{"experts_per_token": 6, "d_expert": 32, "routed_scale": 2.45, "balance_bias": false, "lr_router": 0.00098, "optimizer": "laprop"}
Below are experts of layer 3 (counted from 0) of a mixture-of-experts language model. Rows are named router (the router's row for the expert), gate (a neuron's input weights, with its number), up (a neuron's input weights, with its number) and show model dimensions 0-127. Each number is 500 + 40 x the weight over its row's rms, rounded and kept within 0 to 999. Numbers have three digits each.
After each expert's rows: "comes after" lists some tokens at least twice as common just before its tokens as in all text. This comes from a sample of Wikipedia text that the model never trained on. Tokens count by the router's weight.

# expert 61
router:476486476571548504550456406462528524533396587541521588517538487479580555465464507469457545455482551509456503440521513519496471535452540469504447526489472510552471506453490493487641502500477518532496508601432459517437512512495518547468561555461548477447543520515528497492554494555499505492514505530525524521491449510511507454504548478515453521434523505520542431505464531517545508522547
gate0:495536442507521520493560527497467532547466537491477517469520503590472441498503530527592490450557468551477440577561432443479501574534520553512478525508481477496504472562578529502476519482447479525528537477519520501474489523487527498482473502605468526474538518515432476530517422483485496472480492434466460552408503495487513517506520516404467552508508507509457537536411542442567499600461
up0:534437511532475550521479559490542532526470558527522525534467484505506461495516481497457509492505520429482526428494596502507543517473470514557512486430492492545586453456479452485444458463482485399491536540472412456513457465405421549545556479497505541520483438502476541484534430493586456536514477503506515481481579441530472476456492472477528524474460440570547431498537490471542505460526
gate1:546467475516555534544457572510470491491536483532502527429502445592503493559561444482531498485538475484557530451463538541539487493454482508484476468464380604437570508490448545481504520428497399478501535562513471474531514474503490431488475522461479487501491505494537491541520453523511471540478524475455496467508477448471502547502483532546536471424603500543507539498453526465502420440542
up1:426553492454468538546486498532526519492512467517484521492530519482575473485437467507481438445447468518500419646459495601486496479563527528447520539550479493493465464491505458517555502479474486564560468494495516486504501520529545550430511542535476453539528561478517487513468513484486535519496545579425444492530510445471517436439560485492497576511448559522597472515490523490475494442504
gate2:520577498489450572539489472492431453516541453530403448461510517446442503489368551498526494475529437527548416518458537494490519509528518548454474541555485500509553512541530582505547521524488563524465488524440558502485542521468523508553422438527441521551495474508453486498514498478604495491518468513469486519436569489476518502483499445500551542517521534494457543489489441437485545509494
up2:514473525587571424469536518479507522496495557449527552576498510481550494504612506468449501498470504377493567491475499534513549527519465409507568518526509483550518539415524428507502519510506502448449505515480441540585534475490521545486531521464516438436496557523536503452526494522477523536483474548553492518547454545480486498455504553524441495477485446473560511535470575536478459479485
comes after: " |", ";", " 5", " $", " 3", " 0"

# expert 82
router:449520429482525523545524415509453552470455496468483493500513547521570587495493409483507571422451564512531509495549491511515409546512531535489527498524449462459485482521499443532563558528499534577574500554547490546508515521527524521533515515528522418479535510500522468497439527587539469516499527489449504496474483444454460524535559464501487453467546545536485515582435459485441461480460
gate0:539470483492433511550469470492500485510477474510457514480472508546536475478501477452483421480502394474493586480471422472478491511459498513562469549507494547426497586534526472493512521490488602517496472502557474517385459450440429432514513500495543503469483499513498439502542577505461526492539475543576565520532478525511546475497452560483519473533495510585586526505458481468574508521461
up0:482515463527478480514499447531488482470500528454457502545553497420450557460426525485472495495510582475513458492469549522485574524603474536521566472579521446591520433477546539472440528482493498530517490503522532470440530509500447607589552491490432515536511490530493533520506437516487470558513484497502423489510530511554547513527512429561475515542571469449441498486491528526469470500557
gate1:440456445483551528482486515513490480484479483498424493568482444436454614439500556463531544419443573560559510531422539474460509520520540524492482501568503496490524531491555490455559492542496564533476565502522497497473506575498463513506527543539526483497545477448489464577511460456502467446469472405544501556531433542444469521515465534506523542464464479488539510509558471552523441480500
up1:552520453478482536493385545476501571517520490525505466409555503472506496528452563506411526425449455502475539400519538558523492531503497500522479491526466536495475401503534473578555489480489430439495523439503479525481500570501467431446468513510562460519550544424517489467516492478551455493524520518503510551478475483499501479570484498544459572455529478542566519516526482515546545552511
gate2:583496497517506458469454463492476497505494546570519565452505511555527517548462532483559551465493468525435460468526522480562478461429485534451483486504425591478570491459531548426507481536444423494454549461559528544490557443461484500503543515452494512556449510625441568488476425503475523529488447502525482439487513513496476495501532461486457488476564495561516489425503531505518526530479
up2:529496506523397485496514429446499471561494480571535502456569447531463505561456485505538548512504525553478518475530533576533498467456474519555409459502487506528517437489538520451450482485460564503491458510476534427404571477544407521524564562520485518499480537536507419468524510491518483475514460516478545471568529509530523458518482512514458464460485524438473436535466592542548480475481
comes after: " |", " P", " C", "|", " V", " Ch"

# expert 64
router:518512490528485513626516448568495518501456570490468526516554502493566446534468508484474422420497550561537560534480551547503517456528427502509470474534541516472529513499540459473515495506437504436547498449513567550578459543452522493536450500507499488530517497484506545553475533671510504490475489505531549429455494445546498522544507468557514488509496520508473476536508493556473478474452
gate0:454511454496477498502469520531472511449530491514502505473513435462507577574484473565522506458449487503516514500508502485403494501526480519503417506531483503461481503562461473531458579457566533483531550468464499580505488439520462499549463516539535447540528470486539544506531561511546476490521458401494532515465441472445460494568510460505431436462611507483493434542419532579508507566529
up0:537526492525467487514517546550476478561545561518473485517511495480491502459580607448544496468525516498545507505473531509482482465457518548546528504457483513454504453480426525493481476468474503474526516540542453513520544450496511497514596507484592504381493550493440446494549476518465504593453483472507458474558507476517456479516550489426532556541528475462371464523429483480563552485492
gate1:492588534468430575499514486439542506484479435486553497464524594539517555604478480460428506474448494491493534503470506483564471504518522576526445487515467525448499509481499553446430538520575492533544458474488499426507521542554497512477513506619544482412539433487529530478487441491530472472487475518512506459496574481560465508525498459501555467552505490469511473523521462490519513481412
up1:530484480514558438462522469499485505529511585495441498559479451465475463489507520530562515547551455520552503475526505526444523510525545470487552542509495447420487534518505390510491481509426442443453514520513501551443448464433460477589499458426492534555500493503500523482578578484527542476524533513437469504544491532416513505461481511467433488437432496567514539458527530481443493482564
gate2:462507535555513444508471475498466527512512519463431512567514459429474537505582431594519460550564486499462453500476479482519485469511501429530520531491551504488480564468568432447504478516475488477525497515490529503452490526468424506544501453529438514600480399458486541491481523494591526516430509561548432495500485503455578487436506428476432495445483535502489518487537464546454515518495
up2:506489494529437480511475524518437548566459490483527517517530530552548520524453470548494499497514545413410566503553513487545513494484484564523482544527489492521535516511515554511489542604513535504548487510509479413505492519513428526510461481539454517545522529421546511475505560450483425442480424471549518473523476492524507383423467497470458462493397534480503407494519483431508465511497
comes after: "\n", " |", ".", "==", " =", " =="

# expert 115
router:461542499476527475561517434552599474482527602536549432516494495439543526524433554497439573472529493487461545547490470531525444492529543519482453608540512535557537489517476462450485529458517493506570470506465520534494473525463495542457470405500441533492502431503520525547563466500511486478532493511449514442462507491527545520506548457571495515498443487535527467431492531562462507563461
gate0:512500530546537548454506475511481493505473451516448426525491501538449553546587502490533471570490450493446483515480504528484575522495481462452470554472524421480453438566571530479492493526461473467528512549518478473594382498549517496498496469509485518552469477430535483526524497489526472585457480420548451485506614521451548504550530471589486485504502520438472495471474524494516470548470
up0:485557504492543520497468477589536532434511497453575412518472507460473437561448420478499536559530490474411513500539495467482542529541498567486519552503454538528504477463514553533502507446472579496535467479529538486473437413550539575453456496499506510535513462476521438515548465434521486472517525537487517508535552465478521510497532470547460553497541507470573423500433458543450498542563
gate1:463486521412495491503501547463524438443533515528540426451551508430513532587482425558533534512511483563562572497581451485508564485500532541507526564569521462528520588489462566473483463510531426526500501490536568490539515489524439472501514469544509495543512482515551542457559442465435594481477506545404484495426488514486497506467465501507538502488481489513520481497475512530481495571464
up1:482492541514497483496482486497447561556547466444444529508436508579432509444549506453521493475539504483439541508508464527522479521577503445535487418539509582440429510474445516547479546457516488489545476514469558481511453465534491514556498459487550512501504506531545510482526515470447509589475501525540436468548523403500423486429532514468563417569529560464503491486553480496574530518485
gate2:450519516471543454528471500570513508478500522570473507514468506473526469507501461448481450542553504461472563558503460563476541541561570556445468554509535561540475519548477451497457497458535553457583536442384449520513526543422519485482455454510493554480477503509501466526516524491523438574539531520546462466398480544510463562515501537468529591454460500492483491489446455494512483508547
up2:524510550492491538464532451528432499540549498500524574513396485469514493541511559553599505445476474484590537489577527449481528444529489503608503518551449523491460498515538503471517514452491542596469482491461508479467455467481504529502514528513502476547498435514488436505485517473550479500533500401558502536518449517531514492484488415531441531513489518388501469484506507476445510546423
comes after: " the", " a", " of", " and", " The", " an"

# expert 30
router:474505526451538471688551376511549540526491632434480465534510445502488535499512500553446528442483451481440462472464502487492399435522507474491489506471500553521515525475478508480491540497492525534476495528478553550477483525509519516482469466520447511521448471545578472548454509562529460547538505498523555495462487516530534530520519515509445491502505502489527494522495466544544555502518
gate0:487462510498437518511485452413490559529588535495520522508515503567502510500499503390485445510596506464456497494554534526407489504490543547565539530538484465482497446522478471483522488494495487440494507471445490478427547468516484535460518501492539524566566502489513547536461404486531513454473480461467459450489621499578499433480514497483494462478554511521401530539523481530493449481457
up0:512551501492534500491590516615553587495458501498488503479478499455537483440477438514497466480538435566547569474438464482516526534468434507473503497532496540456513584510484534485506525480548495505449502513507513469598502531513522500544444516519479486430493526520507453438595604496532451485499618572547510530506485531487509498558471541508459489486462474524475517508434473439510510533462
gate1:454494538524505472433567463539586522516447464559484443541471473479511531498577513545619473483451452535489487433474531491513487502494511469519528504493511460488509498500500512485536536545443528556569556535549474529548528483499430516464547545498466539481475529522513524513502501563531525508472529507471480531455487485453545524567553466509524632512516503485462475480426548423435391537474
up1:462513437568503492468500516531465425494545525468482499476475528473512582488502507471583525419483448516511513565503501589494503461471476479549568517561477480506506516522467479453448476476481393544515447581408546470464549487538463408457524436561500471448520483502478426445491511467521513509569527462483504493508458461481475451452548499526467583542463514446553499461511508504552473494487
gate2:452496462522537485434530551459496488524508498531508496482497429460453493471507548553534566485458450511508552410504540406533455434481510527506535492441463502497477517539476502478520463475550471459453480529506492532493532572497455538500514492573611428488523526534528503510531459491478490571518464570441549512510523544547439572531464484518459543535533406429450503463537517437566466451498
up2:507521423503475552573447447515477535421534483453464515513511455551467439476556475582476461505568487493484513471566449498479519546477460556555529532503495500563503444481529529490475462496538569558581441480460444549432456487507528502522549589463463535551489433474443457587438491498469473523514486457558523475476480493406467562495498504459487478468478487545527497495524527469542463496501
comes after: " of", " to", " is", " and", " in", " with"

# expert 114
router:548505494434525489483566447499490487476484612547509501414447458519442499498487527424487487513538474446454550481443564532483510481495480422516459531501421534522495541545457475448502471543447567437549514551493526555508421487510514574470470497538512480476464391528475497507466484511532427477471463475558493455443511497541548445529546491533466556483502454452474462474542489449513527525448
gate0:476488493525435491527463541513486502475498528587488468547479472496526506555547535477540501496527497440528532471532509427505422551558552533582494531449506463451479481495496497537497434520483500487587503480557438514520515469397459471585521507474504469531536490459493540505512531486514512522478491536504459545506481528420398454560447486467573520514501509563449545487635484512551494437469
up0:527457424490476450496517458453493510413568506531449473491518479515560495517472415470401507474474490562548464545476511527421503461439480596509540492516486456537446458505485546493459478589444514508553532547525415517557471524480490480498498537434494491504459555437564510525463527533481467421506473556410542484522515505489527468468479509463523449528510467495528439487538485565489561498489
gate1:528510470464530460466497521528439494413468546526547508435538545442553540535506531477513505421476499508519489557461474487426489464477399530504515547562543495472523472516534443462540571514447449526497505499488496479487511512485531590499507525452537484423473433530519469451488487492481409468467542505514447485459405524537532484419470544478521524567508482500507446468494599527456429487455
up1:538516474450508554531531532495500501498490464449532488430506477536538565509585512496532444517519485462472497478564475463495491538566455513458455521519536459503458451477582418478437589459484380450578544431469525531522478484594487539473496516468541534519463476487472528498497511509590526510475472496542471504431489486478550464502574509535468573444452488477488493483546477556451458462480
gate2:579501559519527528491535423496441554513543493491469497574462504465529503391493586438492514499517541481500471548444537517444502458479489545542514464493508504432485438557453539491569498531533492435549490484553520496521456483463506466481409515512498523532477427543492484510468560549473514437485394463459480508476557469512505459419475526481468430500546504508510438500539430553465469517509
up2:501500477504484458527456571512546475473486443520521491443524435564543420530411464483556519488453497490540489498468535580513508530522448555506566583506503471533523479481499512493459544416471459520520509561542440499558536527447488435523576545479582479465525583435487487523551492526491491544563461543504503555441405488428484538490499493536536491570547493464517531513506488506473544482480
comes after: " the", " of", "-", " United", " in", " by"

# expert 85
router:532499527579461525535479414499516534484507543575482483524531566587511449482471458440485498445486487520490577497519489518505501508497482550456483574547490515537574483462514480489582495552543527450500553485576530465485432483492494541493432485468507572477532512480509502502434487585550433532471447473476495509524532492430491520577449446471428483470436571563528536478463549505535522492548
gate0:530481506474531553480518571461446490441542456466503535532520421469447567551546474481463485501451448516444456477518484533457504498523532468576539473534555456503464460436483476493474502456475490533437472512446447549480497542544491572470576539598510456531544541553425529510519507369509557490522511515543499523558534514561478514533514514555539534516544520436470519538514499534473494477441
up0:454495528551500452513491498625542481500452496521506478505505535528500462475485502498510526514559560506493582533485505527502499518525484556396455510499471579514508522484520500469427489510515555441568520470511586453507452445494463499503433449475453574511531470503553547510454537608500474564445503499410478502469476499456490503533446493519464462518458543552547564443543509574481498492566
gate1:422492486515531485526522534477447445507474522517459536484488438432609469527480557528538454527514466506562525508450502509507565519524507447509513550433443522454541508524573500508499542450462450483546519494536468516582500468495464476432468501531470574428463492564514498495529541552471478510494511609511534473512448491448489474534496512556488459573496446497610545471519457519535573475541
up1:497478483516479530454485507445556522539497515476547539531526578491458563480546524472533490495514569527446413484513551565427549509445527409430573552460521457554481458500521450467468470521391437482489512494490471487430483472502560564507440492495418533471487532541513553486526489453541526456499494466504419451509528498497508495457496535491499489525512490446488501495399523424493435471492
gate2:491465541477484493444540555515507465523518506464575483493467499452462474536475468499495487454526485471463493503510498525462542557505531504506443500472544461468517486458412548569464476518493500487485443542507512523462536588511591598575484534513563513527530500554540432485580468429509539538532483410522541458468434485552480449469496547469566489559551505417500567512496527507482422497444
up2:510528492542489558561490480462558523503478506464447410497501542535540556452466573465481494471490600505534498498515422493499436531558509575495452483521495440509541479504453476516602512495549496500546517485501465469473459471453478489444463465500478519496472474504458564506486515580559475522417504495484432501505509482434607522457433504476464511471419498546482445456432533473549551537490
comes after: " |", "\"", "|", "===", ")", "=="

# expert 13
router:494432461542519446465478408429502492515437564498496569483485544423469447502573555439529479483538474538544525509477461455531555517465466565499523490510489437456539532528511524486511474468515487509495525621536551412516465520476493508564479481533435534515548489627523520536558439494524530547430559518467473525513518504484560495494500520503527481469459475485505475516474520538458547438520
gate0:503482510534504524470518551501465416502475474463568473528623554517498515471482468504471485518458533519490522475513561493473498471489452456462475480515531500602505445445476527446475561515519502556453530496540503518471477598452532583499522555453530441471510548549562593500437475475472475517471436524580488469504554497530477462461501460464536579516487505518530514551442555578542500533536
up0:486522503427442464485548554502547547491496470525441440449443477546567472537509461540533464520483486478509491540561482447458482584491441482464461396501591582476543475511498475514511481531487486506461506497503500539463494461465498505516506519512568473450441544392509478544492505470445528496581410526506533498434525493518463483448482511491562518526468508508557489436616477532504531529485
gate1:490476517558604473533520534455522430552475501505456498515553516494466533547475535531532511494470483479524518417517503488455514565480493560448531527446448478569528505434507502482541510554505487457441535557445491500470455554462459561500481563500565493482536567558578529534529530487561541537522500517544431420519512486456464449530475458538528512429499478479483497458508475421500590573476
up1:516540542424473508505509495477493435459551506511493477435471502536481445467507484477466511453468513521486480533483565522562487488484515498503548431545481555465504505605428498505454526482433535532511505445523472545457562457541565438501479516526559463512480533460438395489501510532389394418501472492505495487469517508531482445451618487514522472485507468474431495489507509467473524464468
gate2:436504455499539518535449427438462549507495508481457519501551578510453513472462519472527514423459534560473451452511458485504445496430538542543530515511477461420511481521516530487524444463505495468543525515470481564436491500446462546504458559527441483492498485507451493570539459589532388424492571465499473566472527476491562432480472536528449461502511533475448472530492561533526509532462
up2:491557477447512545562437459481525491466532564491526519479504513510452476495508531416529499514471499521489475427480542445537489487500601463573555470600460485507525544515509530453540427489448472539493536503483509523506520539518475452519525473504508531569471436544499460570513416557442455477438581508480439547499494543537540558494530520511434483433449522507451503457442512557491553455519
comes after: "\n", " ", "\n ", ")", "\"", " MF"

# expert 50
router:417489429559540482449478530472470489494403560537456592539537496478497525440498498517514519439464494551435510484530522523481526530457482485585527470511515456535500529450554462455552540482483529497483568585414521490467454530474510603523476563447538477470531530518489481470471464550526514567564495506520449483477483456491538557530485483524525460493483489469560439574549553534516468483534
gate0:514530555560526495504553466502478476547482495472592511553552544520476505471511485441463492459453514532512523437517439500572509555470476488578518500517457485534522544460451495453537447567597497490498511451472541519605510491572499523496539558494498482421499468439460485481517496516452541524525462489526566541579452510482486440432458522494411471517546518521434461521450477525568471466467
up0:521486546462472527464465498502510521549500524472524503515456486446472522531520479443485518447534523462523471464524561359475467464508459552542494497462503442485602488517450521492458487531535446542513483572500485539483466444478475456484470476507511493515484489497576560518528537432481561539508514558507459533540564468537531509446431497579460607463564557533485504509500479616523529474459
gate1:481420501487470553464468513506518429474527507515546487567528619494441510507453522452473503495537552426511455506498474542470500541492524472404524582445529514556431497553485464561513503517463500544518555474450518505548491489440488501421450505489520509506446551489508464435569507453462480513532535467511480518514409466543598532547467544531451513516466528526461488508507552521485506547583
up1:469526411593506548526451494508522554498520441477461518502477530499550517555493555496492474514542461476543448510423504518446498499542520475441495544478563508536524449574504576455433482521469435462471500470456452555533537451460442494546524438541593462483473461480544454512513481440491499503467468456480456561546472481460556462516542477479588576536476504498476556464518520447484523493566
gate2:510408491466510422531482537441511529441508469590561541465544492540464496558530459538456498504467525529502564535521500609488529434472481503474517433514501490536491507461493500424461557455508472453489559496504596478495458539542545518567457519568522466465519466520512523413463434475500447451506515549463463468544472467512511486567483480589473414480502480533523478555518500524523520490528
up2:514455545536467548483535463553437475507462474500503511589454560518500503470477455437515457576508499497446388416529469426487530537464482516561524538460516511509539405473497540468430523491456535513511457496496531459510517481465474468439499501455425491528474539419504452561539577487429473518521508442564518514490460485536471533469494489433484501442493534505454491484474536537469526425554
comes after: " |", "|", "===", "==", "|---|---|---|---|---|---|", "Personal"

# expert 127
router:542477527476486574482501539522596521502458462538523617542506489537482480507481449491520481494507542399452499480560482533526594509499464449505474508531542494519600458525499528462574540480510508554548473518473512443473483461436474488488586585488483512527530548465548484518515580533463499531441571466499512503472501468510532507529525530482472503459530561522462411510487555473532582507542
gate0:576520512516553513489488467518430541469464473496493529513442510531501511469438582529523588550454484433528440491539410565456532541522445534440431442482563454457514457558514489516505489490506555481496513523468515471470549520459481473451498549501496491426493511558494426469534461502470532499468504458498528472480524500481495585492467457596526473439457433506499410516481437486432462469479
up0:491498481537504513451485478456485557523400508445380501453468508466490516485494459572416477569491472490499557451475518454458496476495506482479440491534519413558501549462501511497453529478500562489515507492481576538468534475442462534494444462504549448468452475519537519473508464484489535497551499496508442464422535533432534481585472406469518535428513482552495553421499452542518532528514
gate1:559527489529536479503521484471472485416479516450554523554509506497523598513506475409484502477363581485474573568508487512496543545480533438538471486509492473460511505472481479581414503555527528505453558546529535495419478529598535473486517468502524527505462492514487438481521480492454497465508445478570487518483483475485519556521504497441481551465524446406432530515510538487523538468495
up1:490548504505478505484462517512563492454570503473531524470477504532447471561471452385534458528526477498470508488514461485543533493502487569537457461520463497492546466474529577534493441498541414447497457433429556571487505540540468455564466570478571533518490483500442467510508495476512483491559483513520493476598510493502468457441478463501529589432521549481509520397454492457555471543522
gate2:492495491491569488500461571450543518447519469533515462422510474522554499507562478461492501506499452503457542394480476487580473521543577475515509485561495547518475450494558558460461501471496536548556533452473488451497492455420541490478480530558507434477476570448457514445516525555467441497520555446470459464487484469511534511542575529594466482522524518534496524425472513407553522524521
up2:472501526478524495484512494523518483480512516551475502454497496522505487479585468489483452526432528518499444492528519512406444441447497513473428483462499525521466516474555520601458479486486514549541486429547515526532560451541453446415439402517541468486493512501486518466514515582531490509537480499437587522511481514552483477451503508445409492451570591494531556479427508554541506560515
comes after: " |", "\n", " 0", " ", " 1", " —"

# expert 10
router:519462505411488440594590399514556525490463605493481498496485477502448457526513529537513525491470420491500487475533491495462487471481494477507500497554469546533416499510523536479494488493502547479534516582452467512450475482439509517504510457485467534526467495506559436507471487657546465515519468524454583455541462552544551535523559534505503526484564472496498500580489491519498469502499
gate0:473529563508479417470583471536553555515468482481526544530510498479506508474536546511453545523510468421530520442482422546505510449524504464514565514494548507420466551543525521527494575562521540473466566505513426486501455485472482495454488407474445520472505409538446534487552497509512474509512465471437496428519508529472479510438476578466393520535428445539499473465554479509500469499507
up0:448464465530491475475393537415503471495519459490496485575478518514501480503498488499442476521515501522468391576481536493559469498598425489526491491456506528461551542515510534511547499536490514564534505424511501431481521531528520506433496539601445472407544539475500538526474501520469525454515422484587501539453562473468556488511423524466510489527529491408505505521487499471499539512512
gate1:528491518570454519477562496549472518472532516473547486518516511547568490518575454566484503504514510468512560493477424610517487499570394481521458478506530515475502545490495456509523450583546485507504478511528522512562445505512585510540449463449476505495552512516493583525457474466492530481509493443524412514468495496515510519488507427500444522521408480590509517468473534435390492518482
up1:559459491476441499448428527512502504475451435512516515451615523529504498537565482447475468522458539562505589549522469491469527518493445533451456489558391463509475549490522501491499492421513495508464430475512545466482482543504610539483549451584526495482542475566507514460444483449486555483421441435406510521525512508562507486527483504485516524527452487489521505501523472503502502539505
gate2:524495510483490498476534439515530479462535549551552490537481490447450429536538542465436477550487464464524580512421497423513538417571517505493466508512468527574470493441452515488453550554522558558480533511525479498515515496466483485521531520466487500456561466386548483524502453586521437535534462497553563506479510508558554514467458459492485584484512408528488524550493479432498489542520
up2:561477415491519541495486487467519531462517480520523478509510490442492540517470485586446513526439471495594501430467435574510503533526559441481568529511531508509455472534532547452492518565474532550523469482539530530491493541433470430504539491527529509550474567467500521498529493593525505494464514500481511422458524456471434571502575429491539486534479457441482595506530528582473551528496
comes after: " of", " in", " to", " at", " for", " on"

# expert 96
router:505479516428526500602513436497559539450491526446563483483517451513567537476533549537470541501490398455511512522540504539458310503494492474505498492475523515499447515540526394522539527530551534506542495449484567507532480511511487457538509441487446532515475489557554520562486551599554464459532530487495539524477512495522518538516519480495510446459493487487512449483491482527520513530507
gate0:475485572483578487528491450495462465504571544522465580524575513435558501458484501475456497549553481527458527535535517483494458432538564496489516507516453532432375479456493520530441550495567564502452491484469536481520566500535524472467501439526514499488516540539453453496549522530548508467522462562481450563526518492493530479506493459544505547443470447576554482570531416545489493480490
up0:481472521531490505526458497517530512564429456547484488389485499554553502588503487537532545480519478560517524494466510501490526513525440530480500506412513561518545480488488483451514483446504510478535485497505494444576483440468487478480590472462503474521531514537510496428533517430426510444474559563438555474463498532457561480510473460552474538554460531527437500457426520581447498464595
gate1:492501457520535520542493508512487350487551510501455575544517558444524546513491505497502524482567462481500393496448514510547563456510482489440525491522567463552551468511504520506570503534424453568440515459516490521479532502594487532545554438537433514493520519442449565541470540484478498503496535525521477466502554456554464512507505511508545506491521485530489478506452530478544468445605
up1:483449501494520512499576509465455572481487541446573451513511493522476452457505543514556498526426514560515547526486531450481419454495554481547460522478470584510502519470521460412487478513523515494504470432530555456517488506466475478403492436475480534552447513556547527515521474484444533529541504479485478483463478531446571562475509435598502474412496491463405552501519494515549510526554
gate2:510493497458468465516435495499436549501527499443514520551513494511457523523525423511453517539619533472538526581487524508451457546533534540528450498503512509480475484547495462509521520541507464408553544447486528478506496452463518444531514498457464536561486523572448463505525550437509517422415502496507542527567520426544455398501493439467442488436465528550442475491478517576529498504497
up2:454442518527535494472520524438541437491458462563464550467569488488561462480480539540519577493476523500500439488535466423435557494451508533429540497513554434499517556535520478472487508566586554495483531448513492474526525487554496466472464443466460540464567453465501512458515422587499484489581531516475498475491479537486531550559518471509528551473526493522566453549499512425425485532542
comes after: " the", "-", " of", " and", " a", " The"

# expert 65
router:449416483503433497450545449531464466550484443538464550530575515451525476475555436498518477469515467450489531495535450538450566470474590543531541483466444542540492492507511467461409504533531528421517545521511488491474520542481464571482431492554493522547489495503452458461509546494535425464524464486493499519473469552469541482456530492434437476536542534498459492539452533507564471418573
gate0:466455466436539487490520486484491478525544480476489451486570502508495561449495472497540533504496530454483502529498517460428517566472525526492545421443533495472549529582572478450434549467491500537547489509460458508504490509480519427492488540480394516539424592496496473571572567528480489455485505510478547529500379484461550406468537435507516455546503521523470441529515484529507524523461
up0:471521413478525522569550444396480489545438551455494547480508533481498470399539497510564421441440508523526553477457565543445497512488516500505462506524475489427511444539529455482444483474450506474554476469527495550484514429427521493519512514481475481486437552462457494567468534541481473489521471511477470501537431491456492470471487465533541495481589501461487512505526505561571592482545
gate1:531485510478480481544478488540476515404509520496541536431474567507536519513462504440446471402517496489467405484531511482453502511492525526508536472503503504510545556527431597491462442495492491504482509509466431457444474557543487490415459481565516504487490491455471431516485585517415534517531515554462479491510543547541515527455483475513504426574547504503476580536488617465498520457526
up1:473473506515438581438532440469446460535520423528470527532531548495459470552483449500422496497444471531497452506549493584468556499543458538476524476568545483506470491465495447436530510520475563534551562555537525442524493497507482537579498530479461463454552584524496451498502540522497592516473494476503505500495543516534506440523471478517441523470517585500488529453403550456432530525501
gate2:573460504472497506462456531590542448501514456451526483469559542456481515445507521472510441455493508513502473540537458551498536412508488508471496507466596502457519463501455488491467531581502591442499528450515480514521454531451506523529530489513448460512441539531488471523496498451531426526519549508531521425486597529487502514451538527548446508497556536543529540549460433615507509427525
up2:484480453484539548429448498503505415535440417506467538481602553437445522464440486442513480552496491522575452577537587572521525460462451499482502477534486468479462556482500533483451509486468552504533480468428508481482511495467548481515501507487486515501553520480470448496494547465504461390444478538497427500483550466562516502534480517481449565479456517479513532543499524576451562518511
comes after: "\n", " =", "==", ")", " is", " W"

# expert 62
router:477469517527492510543522429491518499546425625501475537546537598504479433517457553528508469465493511474549488479555486518557541540515517520540511500562486457526511578486513486438520474592458511493468478525538545510462505525519561513499496464509501500519455534523513508666535476520478517569505522562534519592535450483498564480473466545437528489512534515524454508466489528525533515518436
gate0:495466564462492503519453497498456466469552487541523512482558448435510430491561410425501484490546492449506468559496521451475494502460500486549413520527461486488501485539455488540466562484553498412541489433502523530476521351563419501511479524538434478536511507392438465495485534465501436449463460482536472507493469557511501510466549507461495532481513547516497493474439485469462491484527
up0:460497477508509475490508522568503521481546455448526446423452427499493511477559523527508589511504504474486521473532488502477483559552561491481485517536533532358494525494523391546468450548565478489572437444481493537535500407585502441514557534524516563480451507442498567538493517496474442468537535480498533519484516535502452454517506527530460533481490562497503512454441442472466503505539
gate1:580540494509504564560503466477429468521480486504500491484477499519489522461458555538562447441477523484474526506495507538536500478528450561480468499509480526477477453487491513508486468511440614628468559522487466467417460467394471581454483502519478463522574479447547419471517521448483518495545506497550469509508456565504560499526544482494455481531523517483474494515427565542571534543497
up1:472487553468427393437500502479503508472513499538517528526448366469513520551549446470472515541530475488495512540432509397443522503490527494507516464465448467521492538408485504516525581557585489425482516498538513496489472501553511564513505542497528464518561461535546498500489451447524476427440513504567464461464522560543476502510464488509501514456495505445508451501537436464459463504438
gate2:495559514565484434566492427511514532510534538565503489483489499509514444509487481566556444578540513464494531543558499477525497463563476558462433425603506502445502453487577511562489473487580414513550545513507503497499507520466530506493467502537461500499537477483548525498608457571522478512480444473455567509465461523455523516523529499523448475442490460483536541502426503571510545481537
up2:516501554488506485480450594593450462501489450524491496514540560486502487473517508469515484491484550442527559548518539555499492528470479521476450480503534561526541516525481506468493530520449544474508556497513513491482489500411432416453505485563474571520508552586439511467471548506437486475495505476481544483558514484457523470533510480501556457575492538635443533453599483496504468426475
comes after: " ", " 0", " 1", ")", " 2", " 3"